{
  "norm_place": "peri",
  "rope_base": 10000.0,
  "steps": 4149
}
Below are experts of layer 6 (counted from 0) of a mixture-of-experts language model. Rows are named router (the router's row for the expert), gate (a neuron's input weights, with its number), up (a neuron's input weights, with its number), down (a neuron's output weights, with its number) and show model dimensions 0-127. Each number is 500 + 40 x the weight over its row's rms, rounded and kept within 0 to 999. Numbers have three digits each.
After each expert's rows: a language model's description of what the expert responds to; "gets" lists some tokens that make up at least twice as much of what it gets as of all text. This comes from a sample of Wikipedia text that the model never trained on. Tokens count by the router's weight.

# expert 9
router:543541508493503568522507509453483464482482510470534480415481498505490524597511434436466527520440520501486418496436458546477483501507556494523509486480537539493469454519457461546473524490512434554514571501421498461486449458453479597504534494504463435449520553493546471529498501552481517529435558503486550518496541525451404442523589484439583444486462475526489530574477510505502434496482
gate7:461479458438466482543474566449527467501461550495523480504482391536516486553501544425504504499561479483421478439441484512545595563575500491469482511584446487512524487486463570478488482446485481508574505457541551459424531493562457460531433505473482503482536408495503449524509474523468539487488557536455511450537525505450549431529512520550479494466487483485556450511510440501542543479488
up7:492495531505511465421496577475472543457472487526450490445582563496529493457500443558503543490481511563511507402481549455585500462519481501526474488470475475517424476544506498552473432427554474513508537499489493534538536505471501514502384514566556495486481514477463489496545481474508490518547552480436589520471499572595500548527545545563476462510446449491459564521520559499520530510462
down7:501576627565480513479569503536508528469496407550494486509552598518557543420505497487518482490544490475478510477536545438496489524520511461515371521535596465577491457530501444518516478548496529536483552482428508466493505542449484548474451550458472527480565507539525560512508520466465519450517484535464522469450499485463538477499520553512485514457481503549510483551487463468439536457506
It responds to: Early vowel word pieces. Vowel-led pieces early in words such as e, o, or, at, in, e.g. redevelop, Victoria, born, keeps.
gets: "e", "o", "or", "at", "in", "f"

# expert 3
router:510444459471563488404540423500603496503428502484528584571429495556530492488550500509453558450523531430467506536401513487485490496544487557488565442461528455537486478482516486465490514501457407493517434474474577528486482472551514533572568522479490480484443511443476548541448480510516540522502466519537515493440459491492546481520482537508500482552534441441496516510525493524464466449472
gate7:460523531515464501559401473457508413475502457499581561547471464505526519519515528438560475507519522483524554506498521502517576461530478534458578533573528525508482449552522539487497514546480452474443537507541575458457483441564472494474570476523534499474463550497489564491485527488476465493527455480380469519463466489474477523528476531449473524437532561519464489574435422453521492533469
up7:498450482487529481516492493475527495509538543454466542491488425481490549522526550536504487488487472485424540447446467559501518478505555460448491513527495484540499452506490467441625602499496473512512525477458488458541453559483544537508547495484520542477444524518449566501448587516618495479549487502466519535486539480481553525576434484451521546548466526440517461588523496503439508544428
down7:517547532488507485497507431494536517488503517492505475572482544493481485551481494482499466440494550476570515462498514400533440515531552572435547506566469552518490496507515470497490560495506546521616504428541501512567502554547472550464464473613487519504516495454579481492452481481471470512587439498517491514495391444486498495513455459490479479538530526538539467429494524533540555579478
It responds to: List and table line starts. Dashes, pipes and line breaks that begin list items or table rows, especially career and infobox lists; also pro, as, co.
gets: "-", "\n", "|", " as", "ro", ")\n"

# expert 16
router:455424501508491518539554525491471488507491477448554507504423467506477566501493492537480581491520517568470521512467524537548475496540498481524573485556429483519570455442536524489490570457585452437516586540550570497512429513460502505518453489497528478477462444497532503539521442460474538409524505461470477498477483475486589554506568545546527504542547504547465448459519506479534593473463
gate4:430498493487427506549490467458530492458518504476517449546499503556474559499573472531553552438540492537440505581516448510538534485490496495472505483535432582557455477532513494493540473503551439505491558505547569513467456470516461449482446470538561509472451388488470444462409499502494510429512556486429520522487459489476507570592507504510507539485526438489540486525525496559535506467440
up4:534538516552548505533553469466520475552545519544524504475444471471479531474517478543503476547524490443526512523491541502510516535429459486535511511510453493494548505483464487456548464486480480520530527446483512554638574468519504535540506505491515587561442616546560481446495533457543509503526441484483501478452531502499515522494440506536469642441484559530559506521475474548497465524585
down4:468558479535464480494528528545485502452488503512513438501482582502470456511523491492527602503480574543518472493573520528565499443498511505499400469453499453521479510529551456506539545508563492539536403539494512466480491529485429448478538461533558500489548406493525506447513436553476488617486517497542458532553535470475471509535531492465557453455485467465441507533564536436556534480489
It responds to: Spaces, separators, non-Latin text. Spaces and punctuation in tables and numbers, dashes, slashes, currency signs, parentheses, plus bytes of Devanagari, Cyrillic or Chinese script.
gets: " ", "–", " |", " (", " de", " se"

# expert 0
router:494542472438544493504492430530493533521460505569525434492453488522466452506544503537585459563534474528465492446546497535581519492534468449481552525486573467536474500570494572495551524537427493502530454500518439511546448429501474555509522530525582517479529464395496475551489506469505500429480508505474449498517585475472472514509542488521478494513517565457468488556597433504562465529524
gate5:511533492493452544581509522478424494450545550474481523465476422507494508428492487460588532504456436511468455552523476518437565497504555539545495557446519549572425465544396468487453491556503512529507490560538504479561483514504508497429430452491526432531497502508503529438487484460498476531453518498489419518561427486500504499517487491503580557482445514456455476470544438546494535488497
up5:484478473477483481518519489530480493499446507507517496480532516503457483542559491488411423469410493483505500469541447464468509482487467414530477572458525540480452507538427475518468510478513472451471532450467515519464520492504545495496486569547482528521468508456519535474483514526456581532428476487577471510480526528452457476510610548501535492412504517531385477403460459426473450471423
down5:534485560495525446523449548467513460505497487438520553590505534598506439543499590512510497442539490516561463509511562449518468456547492526453476507505494510450376459469495504482421557500513498494513460418550515508486490407519448451455538516541550521566531494503483491504557505573504538504546511501453489465428500499515519470498464516428457425537518514502531497477406506493463522510473
It responds to: Mid-word consonant pieces. Single consonant or short pieces inside words and names after a capital or short start, e.g. Pen-h-allow, dis-c-omfort, mediae-v-al.
gets: "l", "c", "h", "ar", "v", "w"

# expert 13
router:521538547534514579413542569415488550542508523430497507518514497506524574498543478447479539568508524474527500459441459514476548451488405479503464499523533516557551511490432441469418460487440537477437437462493502503505482487427490494470505495480539489441502491539495468489426474484466451510483541571475560471485474490500516541409487511555490511554530528516545520451533519557436455453554
gate9:514476494468573490511495480586520460530424422498412501469490503467386499521474530528578525520555489532488418507538551494522463515454497536511506499479546486493495477486459563500482549492538554452496535536496488428482492534523496483469445573494479496513480530434475493513577563523511563479430482546527539525487540591432520539463524542524583567489497554516477465549472425467540464487482
up9:478436514474512456532433476498551481477472508556507516527495554465515448564515522476562466452499436534581498530546453520572491515480489451550551498468499467434481510478582483546584509409509451522527559536497424542504563502524525464495477450500488575585470517427486542434533469531518541488500463505538449563483525431493521511533456506424518456466490468466514567535490479448518509534452
down9:545499495539572518455530495468489493613430567465547431441477448542560419541528517463548573419499552467510510510533453507498549441499545516466506442549518480507451464510517474511477528491471493459469425477499472516586497472521522496417541494533462526542525493580497488435471554447517482528482454474472503481497524412530501479473457568485502451451461449491513529551496483492478454552540
It responds to: Digits in numbers. Individual digits inside numbers, dates, coordinates, ISBNs and table scores, e.g. 1994, 2011, 44″N.
gets: "0", "2", "1", "3", "4", "5"

# expert 2
router:560474511498528478539494513487460472458534457473463472502550534520535564463483450492476505543604481468560554482492500515516525470512504497494464472486502495523434517434558486493482491521565467550429427488522509602462530541466512483490576459488507504519492517504488517527541514502566441545440528513463576483487515466477519490518411395380587524527536487458522486492451496507485611483527
gate0:486582460559522512506479467484513467419459515453480475524453550459438512538406508475520508501482549524526439498590493529470529544458451491545566491520492438546442575547482446522463513477411480513545507515468442426444533524449479440494464441473546541490538489505443487542524458520474455523500487554571502466531512489453541482518544517409489574538511516487506589475465530519511544480504
up0:437572505580485545516421453492503452457541492420497556489464514506555573477475520493464486499532559518511548561539473517513425528487511482489544506445516485528480567493542501544522506533466460476516529460541538562517490544526535488475586473464476481483533577377534390544538462475503444460467427442478531481529485523497476572510495527505505478451568488502523535539523542497479516451540
down0:492461513491570489516513557535519505506555469523570514429557540519551525423540499510471517432531462479478518516426470464528497483499448422441525446501489526468489546542506477462511500535525499414445556539517481429474464548545561485572463581535435467511525506568520494492441513486484454521506522410493527461455505506468483453462480487569481490513494513531554466603565453487411495491502
It responds to: Word-final suffixes, years. Closing suffixes of nouns and adjectives like -ation, -ity, -ion, -ance, -ship, plus the 9 in years such as 1948.
gets: "9", "ing", "ation", "\"", "ion", ")"

# expert 7
router:467483565560542524518437499492511462499418501464514425520502530472467593527465519488499441513561530486533490555501501510516446531492529460500517491522453432488473488492528539456579458551534459494535464526510506479447516558510532449423547559530448472467527545493542512381522449601567578588487518465476454471511483514513489540474441573515478528507530523557541500498501491505501466563463
gate0:437434525534488524540578536542475516490479498500448523503527469542415514482504501472495482465479447476468560547441554505461446453470546486560515484491541433462511475457530513424571519473546471462564545529458508494458523513510497505507471530465478522488476512476414559421559528535555477559522527514437500417523407530530533544543462547487575481504469509454495515481570527574502435444501
up0:470511437483494518484523559523520502538536520555516472482484452484494538451431509456431482484544428523470422492439509480485498535458445504528491468496501441488577528525513508499498492492461472540558605472467445479466464496513503531450503524574553472530544511445532485491583492460531430530496445415436552481481468420526516481582427525488499422486497560430466447519478512453450528489452
down0:543440518471538490521479493481521531554484521494458542568523464501517464520513492542500455509440469441445481504548562494435595503398492567582517559462534449453449513487504503493505529545501551497524508587536502502541451512472565587519421462466446497560496460584554487513549495423499500544443551522461490515496513492517456519521537537541536507478521450517497526498484432486460570437518
It responds to: Sentence-start words, mid-word pieces. Pronouns and openers like He, she, In, On starting sentences, plus mid-word pieces such as st, y, n (understanding, István).
gets: "y", "n", "st", " he", "ow", " I"

# expert 15
router:547482481540533541507461486487515468586449405513474526609495486501522455472491467535503551478498498448437519530483459527542494496510438533530510510426520474431566488558430468505564481488511488473496482458447479496471562489449581497491473525496464540517450522543475534481514505500612441482521480515469427429484445506533558573522518436501540515556519545505533588497420492490492484529536
gate9:499560523445555494560597416543495519548550461449580519524556472513513470443495532546477465448478430506488523595476521501504466548486542521539472548493551529443550481519523504460488518545478455518534406495547472502469557475564481488578430469486462502463472516506537487495526497437477476513519490561474487432476490478550511431528512520488485521522598565529468468488492509487500486593441
up9:518509575431484508513463559473546515441501507466510539443605487497444511549466579399462521415488581467472512494514445527501531507470470503483517473473503540492497474574522486573535527458513446461497533395397474544534523515474509492583496509593483567515483465484454573545486495490513516493484478495532536514483540504446513504542518497515437547535507496449508533483434530533544523499470
down9:497514472537555523453575442482500543474523498497525552588461496471503507532518504471522570565523492583542545423513514505460545494423573559546423520468459529485445519528481488492473508450440533470500432527445479469502475411496495525521464505466466509540508452501494497477518516601489520510473440491517472452461517485493498446489454513396412522387515529510521449507466513492492481565474
It responds to: Prepositions and leading digits. Prepositions like in, by, with, on, from after a verb or noun, and first digits of years and dates.
gets: "1", " in", "2", " by", " on", " with"

# expert 1
router:497481509573430445428511531500463516474533570526539605415534483496514458470528522535518456490490474510504444466544447511495519554448562505515560465454531523526576468458532487527538448471522505462492575496556497411532519459461450541554529494485527491507482526589508499464459482465472469547490580441496484534485520514559475467518462500477489481502536532572553531419454497481475506583568
gate7:518506569455482483469478441541495489524488515504506486453473524422529404526510498378546555514493481490490475528538443521450500571503445531553481508548468446520601564491533466507478537526464466557464542514502594585459502518540477463482509499496524539535489537565543562442547460475495472513513514501506475506535486506461529464543523453487551544502463523508577484429459527540491411516431
up7:550444484517534511570397520479476529548514430534539450538486464536548520511509439522598467458555456497418567469494493457472524517530499494496525489546495458452505514482491574456488565517522544555546455470516550487513494567567511476490482548530532509455525493478476540489579495510550534427530504511512492488590497417550520453485490413470439562452530539527487525553500467506497491544554
down7:518550464429487416502516523468493488461529520474555488565440439513506422429526474512492552536513526482409473506485510515463540516535419513531523517497471494505516602474469477463499451409521514442469520510498510442468487487505470451518482600540515447566498566529462523484518478471572439481541474525534466522408516505514521535468470482419533492538525527464479569425550522549532503529458
It responds to: Word-final vowel pieces. Short word-ending pieces like al, el, en, er, a, an that close names and words, e.g. Karmal, Noel, Federal, area.
gets: "a", "al", "er", "en", "an", "th"

# expert 10
router:514464505540545539434467567483430474494514516465414415437474571505498548453538589518444464484432449568548497552506546511439457548446470480525467531578492562507525509550476520534511549499498499516419461548490491522512529501553494539523447514473535452481532490529499479475516519532482549497469519485500485550492517425571550503547421500533491485431497501587450465531504465458534555467523
gate0:500511535465622592500481555461465444437501430473478557433484475470530499520478540503441512508479479524530545520453494554454482547472545537464451510451500475490473576467507583501532487475435518474544481510434456541614464461431555508521467515535504562524495515538485491557552460548469557465436484530544491471530547540458515445488528525534442456451499501477521502492524521480552533545507
up0:507436503524521584479555466506493478486443577485601522474512577508494510461502464511503539507533488479443516509506475510475490469595479504408495441505492466467528440526473468511473492549496462460438521458469483475503527522476510432518467507522487571434492486497529486533485444529582413586537438575481577519482407531494490510561484423506525502499493440484522520525491477580431523508519
down0:457558538478502528431449465516444479479546450490497430508481474435516529541478477545484512472492505457557425460490550509429494492462431458538497526528495469562521525518493578540507508509519565518543452480437515477514560444560526517485521531554533461551530539513426479604543441488514507475480527490510555521438481434494427448517470502463450521453490584596464485522488471475532486569504
It responds to: Name middles, place words. Middle pieces of personal and place names like Grah-am, Philad-el-phia, plus directional and national words like United, South, American, US.
gets: " P", " M", "id", " H", "am", "ist"

# expert 12
router:463495484470494464486531515545453487532447421517428480493467522473436549491490592484491566519498512483531452464500564456446545510527513508515512492465533551486459548459572545486513480462488460418524486433542461529520520510535504461460468475495470468497458524537456498534442526584515467473549440457528490560530492532479594473460567477405456572445443455524427513520470511538565480448526
gate7:526486505458466427470536409494427511468470517488545496495458510542590542468485538455451495520534492529520518466464551496524537512544514456531550529512432491468502418466489487477495541479484489517484505464530427507442466502517457589449494412463496489499487542470494467520490505471501504504502459542473440455422469562519596449447444520491413520557475501433463527384491511456529439515528
up7:564593502523457468545512542516444461503489480541553455483474490503486444444514568531520537500496458430515536500515460568479554532568469528528488505469531494493447486499438504454557465465531462542530473564516478471492496483471451548468508521461462517510452502562520500423508550481441480422571416446469449491386457512617539487485498486485487527458527471467519533512525507521562569493527
down7:569463519546506535602463489405531512521526499479451535524499556512574564523419533485506519576468461441499496467515453475550544471473579513457435527513478488521469518505510446497468435459483466495503528543525448564496467519512527428579507450551436504573506517461511580562493538518489512474454457503513494547562524448517481531514526439465538483517505485518519495507547492484449571584539
It responds to: Word endings, table row ends. Final letters or pieces ending a word such as -d, -es, -k, -ay, particles at, out, up, and end-of-row pipe breaks in tables.
gets: " |\n", "es", "d", "k", " at", "ay"

# expert 18
router:475458525515574526558496487495510511523487470468542468494575504532491535442513518466496466462490447593485449522476561490494447475493527532546471458547514495527490557498528420561428545486544599484491555522534507527567513533389516449495471524501546510502445496467510594545511540476466501506519498457500534454458426529509535506480431501469473465460467452442591481512420494469553528450546
gate0:484491471539464448454445504474514570519539437476459473497535528504505555541525558524422617466498609504461466582464524507485475580452487477437472576479493508504508534464541516474494444439436481523511488543468536483479517507540497479473517526453459562511548553471582489478530518488506468532513436521504495633471527490487450456503485442530519468529480479432488465472429531463484497500512
up0:507491505573505543461499419526524483473511453456471518521526510473493498474501487528518530536441520486421486522502416505480488575485498540474459504555538505503455515508498533540532420448525399577587436526499574524463518521470497517471484429399492553494522535439533541500532526512521609472516537532580431492516514497507509463488519529611480449502470498498492494487564507466431498510551
down0:513545511529540548469518572463532508433514504476486553580446509566533449535531528423496540514484516541519548452531490523471563539402489514451500483505470508487496475529494481572484454526522494509539492481495420512451448444503447585504573536490541494498527447507510523505478446458505545428538414468579502530545533490470486476579531593492498582491536479487529424441484490462511533474495
It responds to: Commas, copulas, -ly adverbs. Commas in lists and clauses, auxiliary verbs was, is, are, were, has, and adverb endings like -ly in regularly, greatly.
gets: ",", " was", " is", "ly", " that", " are"

# expert 17
router:492600446430497497482407478461479564509529460443522464439486449482488536450460462555493561420502516486497541487523464459466438490422462495469577526458414429451529580508469545451564494491513495525526517427500477521512483461520444515519452536532441539472495523511530455412500480523514476520498448519526481502537475443527465473555538486495538548440540472512484514501527588460512515465521
gate4:529517445615478490455511485573480521597449594518425520427532517460489547502460502459490471543540514547473495535494523467496512488531462537516498584501490463499483519496528521483498501471486516493515541550490522566534447542512550437524491550522502452481528475493574453491482539506458490492476523459473546423441467556480570569424526571480573496514529506537492566467569537459513529458568
up4:492450404440430454553499508441503506498564519495498540550534552537535541494535475528524493531482529538476485459507579477496447510503512550519575441531512545513467502478489458582504414519416539525397525512461492497526537496461470550521492423524535486551539544476474430481463547563534492441533465489490490463495477458449562447453437451448543453468544526522453511435489494515514503470540
down4:485494495567457486508537549538466480513463496517473547495494528511541461477572571559507531433451495527447479545484535492373562502503545528426530560535419454444552474526413495575535446558463488544482478521471463563426523532500511452452483473480560456534413566521469488465526466482492539533492530509509486528498418534468478470506555491516522546538480468494516495512524448479452555488475
It responds to: Space before numbers. Standalone spaces and opening parentheses before numbers or years, e.g. spring of 1910, August 1950, plus b and un word starts.
gets: " ", " (", "b", "-", "ver", " \""

# expert 4
router:470523472419440494504541553551487559435549522540478458583554551433487452533452456470478561549453490553497512500527483493477512588558470566511430536456494432514421467492497483445523452525494560477500540558478509541457490512531527520456508444571547518499474457515502479540510523491437494527555563480476560523519524491535548542547496493504388463494479505487485454420479501479493465472550
gate0:520502565568478547515545481498430551424524499513539525504524536453467441463505460391528479533473473496558426532459503500490471492487524472472587497475494488530455439588453531474516556510409542493488536545500463559509506481520542555526531505513498464453472500506507448499452511540516544568523562517530554510475504409591526530534526380493509518439482499471485449467476512506500482438505
up0:493494450458543517523440423523520493489458524484609418498480539506488547475466422525566452512523509439519487508489495611464454512538528577546546506502453497460488486522510423441450459490464527486449473506488480489541493550499486476488537503480434535508514480578512524482562476500523421473501482519491476514550505481506463538489565538564486607463493461561555482478552535510560423517550
down0:562479520476452486513533494571534469567568477517456480518451508480471507497556449535497542548494500513548468565492450497478449471525498536507501454519469423436429469500440497527561515557547517489457495419494543508563497459495461491494565525488584499580515534519555515483455475570479611512446518503470621478484488490549454485468472477493577485566485511483523514505484486436559518475542
It responds to: Sentence periods, m-words. Sentence-ending periods before The/He/In, and m/M or short word-opening pieces like m(urder), ar, comm, Re-g-ional.
gets: ".", " m", "g", " M", " l", "is"

# expert 19
router:482523502543569471452527452438438477508521531553495512467528476523472509414544486496512441502513523453470506418504496480447426420518495487503511532495507477482458538574513506448448529480488498493531535606468468538546471554475509476477555420510491552559499476454431463454492510489482556499472418515446552529512526483521435455416508493499418505449543491461479534549491517563542459526411
gate0:494530544481516473501465507460526426543428551506521443480526444503495489510461529506504535470493473499421456545485522491570495470541498508561514538569617527504506507512436489590501464465522417577539451455440457425543488502513496477475503415474493538510492425544502467498556455458451568465482537480540485528573580497468448503465569482493565507536469485553478453518515546475508513519526
up0:495465465514492469521489476507537513452490450504461372445504510497443494551457460584501523559456546471530525492485503500485455457453453459511498538437449510534459471480509565568448428500492536495515550406408476500492531474419528457513471502579507460473580483487487519493529508554521472493565470541414462557468506550455521489475490505470531522448534467513466458413558482519529480506461
down0:441521470454503489544470487490525556501476465506504417577537549515436504480486542498453523526476530439470490456467407523420568472464558552551547511533480536456559483485521435490459475490469524500452511507518528521504561475537495552558586512480534552487403525465435488525532572512493510497503584545511479520463473510516532453537477489511509471486602521521482537457468512416531489533586
It responds to: Word-ending suffixes. Suffix pieces ending words, especially plural s, ers, it, ition, e.g. guitar, leaders, participants, critics.
gets: "s", "it", "et", "ers", "p", "t"

# expert 11
router:475532503478482415528455513556485545537478538532516545508471465489479475562455520476533500482468505483490455613475529504551493562490537407510453508534487542514498521560518527504514540463473469446540515478455524431467522464508544519479478484491463543533575444448479494544478511450495437482503483501574599548503537512511528485577459466538569535482508485462388463415579532491432519468527
gate0:497506505477485551477545483559525486508497485544482527492497485528471576495512496538460589425433456575462504544463551545448550550495490520547508451532499478513498516489546505484426489473446504553549527515563574569479447403529516506565573492550448490466483458475572458492441445500502550457470502555560446498558489476488493535562520525517531402467434488493514444483533529550472500523468
up0:508482496501464487509472542610537514436523536470610479493488508547452511458537511492541466470492508463522558518477490480481502450448442486600524412472483509444455484511574424492492463503497465482486433483422459485532541510488608494482564487506475440534504436414534414552466537516476532492452494533503526548515504476528551531508519448458502430474564542537471493542512482527503470537500
down0:518450534462509479511492566449463503445452578480499580396539478499436473482528503514530442547528535478454483458532517500534585521543509513465541507515516504562480548553593468506488508441509530568451492446549535529490574536514473477527498562510524557512512539480506488485569490536525528498576515551456422452461413489541471478504537546467505575460543447500516568467479466539476482537505
It responds to: Stem middles before suffixes. Middle pieces of common verb and noun stems before -ed or -ing, like om, am, iss, form, e.g. somewhat, reexamine, performed.
gets: "m", "om", "ot", "im", "ap", "iv"

# expert 22
router:446511556514477561444479529585544486478527450490445543478505537474521531489500506519556534497469466593485519403584473470492513507430509533537442562464513452500550509383484490515416508491534484459473494485488502508563492520497446505460481532477464520540462447559488504466516438400512506522511508497535547419432466532482506503502502574447502550550436481481547522546491538492459442523531
gate9:472420472509515496506520494523480479473456435496515518462536496510496551481417499524500530489463516489508492452562442430576471504441556475473485459516509509566541435473495458447462455433457468447464508441491521498560552490468459541533401471508527518580593538505447507476485501550464493555554496467479399499548515435479464502452503518511457560514531483500426459502476451511576529556463
up9:569460535418510542518480503524498487514461490508503453472512497519455492467506469487504471504532515480489489515490540481527499562499481563606450459498514493379468575496449497493562574560401494529467466469500432550455499425465496499559520482453497428455423534499523541511505522546482579467455506549530441509468495522542554506497466473474513518464461460559486534582580470487468513500431
down9:478513464424507501493477518508490459513588484583577490461494431529467477484496560583517413497565467436538426494569497489467528500420452447425554554491493504463575481419497487496523501496511511519471565480504491498466484475500533561513494457540474535557562508501506480499539483502545509579516472576403465450439501485496518530467480434529524532538454544535435513492498524531452489497494
It responds to: Function words, -ed endings. Past-tense -ed endings and common function words and, of, to, a, the, his, their in running prose.
gets: "ed", " and", " of", " to", " a", "'s"

# expert 8
router:489489539499483522514525514477534519487528534503623494472478470515577448579505516494508463455596506469513516567554445532463479540552486577512559492526543531510595441513425480480537520505429566545475462526463546451517445485546528471496487521520502555497560512470473494488496510540503485419540462542480411517520553511497497449530520458537500497424483518529498531500429491483459516584418
gate7:479420551527531505524464513573643537616536499492489515515481489427524511461484540487507505560513522568517520537503537517490441510507529478506563496549554608483549558514529522465553478509447460440423488520450558502482476487486452549457495425487474543539517451423515437450487491477538549499521522539479487496534533453477491478496501599514514529478491465520451497467458491543508480487477
up7:486490511434512485538477500524519485542484473559490519537528512419479531550517486496494464551480458467498488442412511473474533456476464504505492468436496503507527546430519535518463582523415490556494598442488507543515513456451481487559454509536480524457498480484508534441569498460488496520466530524577587566455408467525496479516452436498514562529486502424477563441489501525530420533584
down7:471508518540561519500466508447485583498461556544543492515500495491458434527457546530464500536445527555492531551499502499504492498593562507583490473540540558539573530588496474497537438522517577435427451559399547460526463476505498498496497494518610535449468507444408477457468499483477481504426493513497476491491534505476519478482543537495472538494510503546479460528584474514540479496552
It responds to: Capitals, accents, name pieces. Capital initials and vowel pieces in names and foreign words, accented letters like á in Sánchez, and em dashes in tables.
gets: " A", "ur", " E", "ou", "un", "ol"

# expert 21
router:573529486503517474513522491508521432495495525582444542559460538531525464476449516546475427496478436504410565435523520459535531555540532492466534555560530592526459481496529493479511574553484617555513514488514512547481480511573480466497485521484470466482482524570489589470428539504500412465484473534502495524585506477493435468485458524520482448493495496506494529485459512511540587485498
gate0:495454470510463476545502469452454538533510479503504469473548457557477502589480492470512526560526517534456489533538512514471580508467498486448486480579474519415560440494548474448470556485523491547514498513490469478432465517475556505571426541393475519592486529532526461457510600533580490518436450488545447506551494541532575538501531502478484524551553552479497502552529506473441525492498
up0:464529553476488523483418463518492509447577508501452529566542617529524518567540539511519557573572484481550484471471428466426469411463580508469511465441491575492497561524517474527504436465527542462503465509474514479487465475476485535533488537503453464491529468500438492460456455463461539482426483498474498570477492447515526468459512499553458517484547486570550495544519425473477520458513
down0:528508486515563531567502456506517475435546462524562498558559557551440522493563508535522489517516439410513464509476526487495463555462521500460512476542513484483436516532527440592499585528546455558507494478563558489506559516508546534581525433422439450454515517468510512452524525490517482548493467533482577437526480549531546475470460473394497472500469507516513516459509467549453545493475
It responds to: Consonants in foreign names. Consonant pieces like k, z, ph, ć inside foreign surnames and names, e.g. Ekramy, Marić, Gomphos, plus King and John.
gets: "k", "es", "z", "ud", " L", "as"

# expert 20
router:512580460527531523563528455471565491438549538544568541579553509530539451454449436533586525541464535477523501504474567511412529513420483463470426531555477465472470493502458493536523465502545479555501493455521421503416547537499492443523404486445558473552498500539512504535557520463527512505574504500512465506443554518509484486462523501444498455536488487444497521520559509502517477476505
gate4:556558606430506596508435463499482489573490434468483512492505530532489490437488513489555472501549527414489579551507489515481456411481480464524493491519490584469440461490445494522480502491481499461486494511439469567499503493546524495573421537533516508480448476490515510505510489523466503540526652525458516494516451505559428563504469519498501438482533466479497522493480520448513563489512
up4:503494476517446504485476566529535500535489541455479454483512574481447536456452472496523474452458445545477463533457443425530425465541463496523456398445547505478493496520540455442520526537451507420487525454511470445463645498457489486489528468507455519506491639454500528496494514446468518500482462526542459565499479504488489506488488457531515520467460462512457510557500504520458490563427
down4:565420505511512562512480481590423526522425470430508500468540491522515478442493520558437512526502502506492526529473523488511505454512527564527551455399435572451469532440491468537522458479473509500460420464512529560567442506505475472502479466587506498495456475549459470475485437453518486522539551470562505499428528509552454488584517483464508538501467435483564531501477480462500534433515
It responds to: Paragraph breaks, headings. Paragraph breaks after sentences, section heading == markers, and word middles like -ent- in aforementioned, unprecedented.
gets: ".\n\n", "re", "t", "le", "\n\n", "ic"

# expert 14
router:522447549528410456569498499528545479487545449505469510468518466480443497513529485429531482530524496425539503445496507442549490466478582552465380503571512515469499465549459439416411451539509526454460512514575527518498490484533500481516523466471514446551582505493599487535452503438505562459476425510541493497450500503461445515453525505528527501517494526511505459500533541498476547494449
gate8:579513533523537487558584481532489508526509504496538468497490489473558440468510438577454497398496499527556476459552449536519483507483537543464466392508462517531435493506553547503485468434554518580383531474517516487568461416525533504557487503565507450504469512428466474473518487445471517512524481554515518489448528521508463516489541447492517496506484397518560457489460501510533501487470
up8:516543426513494546471501493484463542540546530477504536522527453524433541592457440473524452453506515466473538527482550553552529536497428429540460440483555432483493549551446497427486499524530486506544419442497482564442478520593535522435446509484599555474546528508520432500538472566553490442520541463482545473500468510544471496486535510476480480528561514505481514550469535460468508484486
down8:524547529528536475501517509510508498425396470573567536411529569516531521522488507547473465544524474476469508507457491433422418552531500491557488537472472545534510505472486477537465473468478438485497459505556513500537538481489545453507527445413538517516497512464459533515516470447475435488574471473519457479450447558467538477472530510510419425494496478419544480494565545566517440524458
It responds to: Acronym letters, coordinates. Capital letters inside abbreviations and codes like UCD, JPN, RB, UUP, degree signs in coordinates, and adverbs not, also, later.
gets: "C", "S", "R", "N", "A", ")"

# expert 6
router:496461491432470588439489501477506566507441510494481479512558457503425439572519528500504459541427512488569498521527454533539569454465519553478539460478438454466540534503496500590494569482546522550562483504505494475449603488577470481504516462504530517460507554460476525505533505510482443551529502500503456484595418534449477544483464561492489502524487516467496514503520562499562426500445
gate5:471488536457507559456400535462505449541555499508506568455501509521570508488476446480562545504515505501512502459483451484432513548530525556491548497477509540495536468440481498554418522452492526467569481497498469460492527470579486474550486485426394549544502554550442521493535569506473544506465387561556494500477443472484473433534476540451468489527511554458481467460531463514518545471497
up5:517501558473416518451510456507485454417531491594401489430470492489520571487431569474459477526490487504550568502564452550509498443520485518509458479554495429488466477483440489553466483459521481492505483487541542469512553413528481492496468477532476431488597538448464539474472536561462542488503460514487479544574434477477489563518539483503445503473452459530515511520474459438490490447514
down5:468527475455551414445471458578436537487464470511471475445482492426558553557487522582470508437473538500554475453500531522498573462559464499510438478465476524499465513547483445450511550422487479523501492508436561583484487466513457468517501433490497482432561481530540546529401520565547524521467475441560431511493500442480506508504486516521514507481481444517551425522487497475493518453504
It responds to: Word-initial pieces after function words. First piece of a lowercase word after the, to, a, and, e.g. b(ack), ex(iled), c(arers), ens-u-ing.
gets: " c", "u", " p", " f", " b", " re"

# expert 23
router:540488512485482473537519474545545478473585496482482507479538547412550467534474524486468455479509522497538523536480475461521538467531499432487531462426422523535470524460517547549439425505453501560443485533483477502511543562452509553546496521573504501525502444516482444489491493502440543436473541490573458535536449557537510556453474432554500483522470519504535471556475372468422453502453
gate7:554497500563546477494546514571496605559527490463487523548508512498553511484502486505482524516544449538444448491432463477511526574533497545494521498525542577441448520467529520510489469469487465501521419471587491552499388475511475458452444469464468493562526385452473460530439497538434521512516510486506530511545445459541484490517520502491532535541547535515469547476455506533580451532551
up7:488512503510524520498445455504466528489490498500562487487572569499464584485453464601547504507479572502496491491584538534550418478481537472492526480505515432555471463544489489505457521411440480492490614455461535513503587497485468559487450525499583510487515470493428544541455518546569506528438463511482445486452514523521517426506500472433448510496467527457449459553494476510512464524541
down7:440535469503487559533452498503478468508468524555507500470483454491460478552463496544448522541464512472465437515476408510520453573473556575534569453503495509478561569523504516448530457468452513443572482450485542487421480533462519490515446492469476521523433472487524440479403552542460505570455504483550424557521479471518554503451563455475518518461511562564445529470447479458492503528498
It responds to: Labels, separators, the. Infobox colons after field labels, table pipes, semicolons and quotes, plus the after prepositions, e.g. Fields:, during the.
gets: " |", " the", "i", ":", ";", "ar"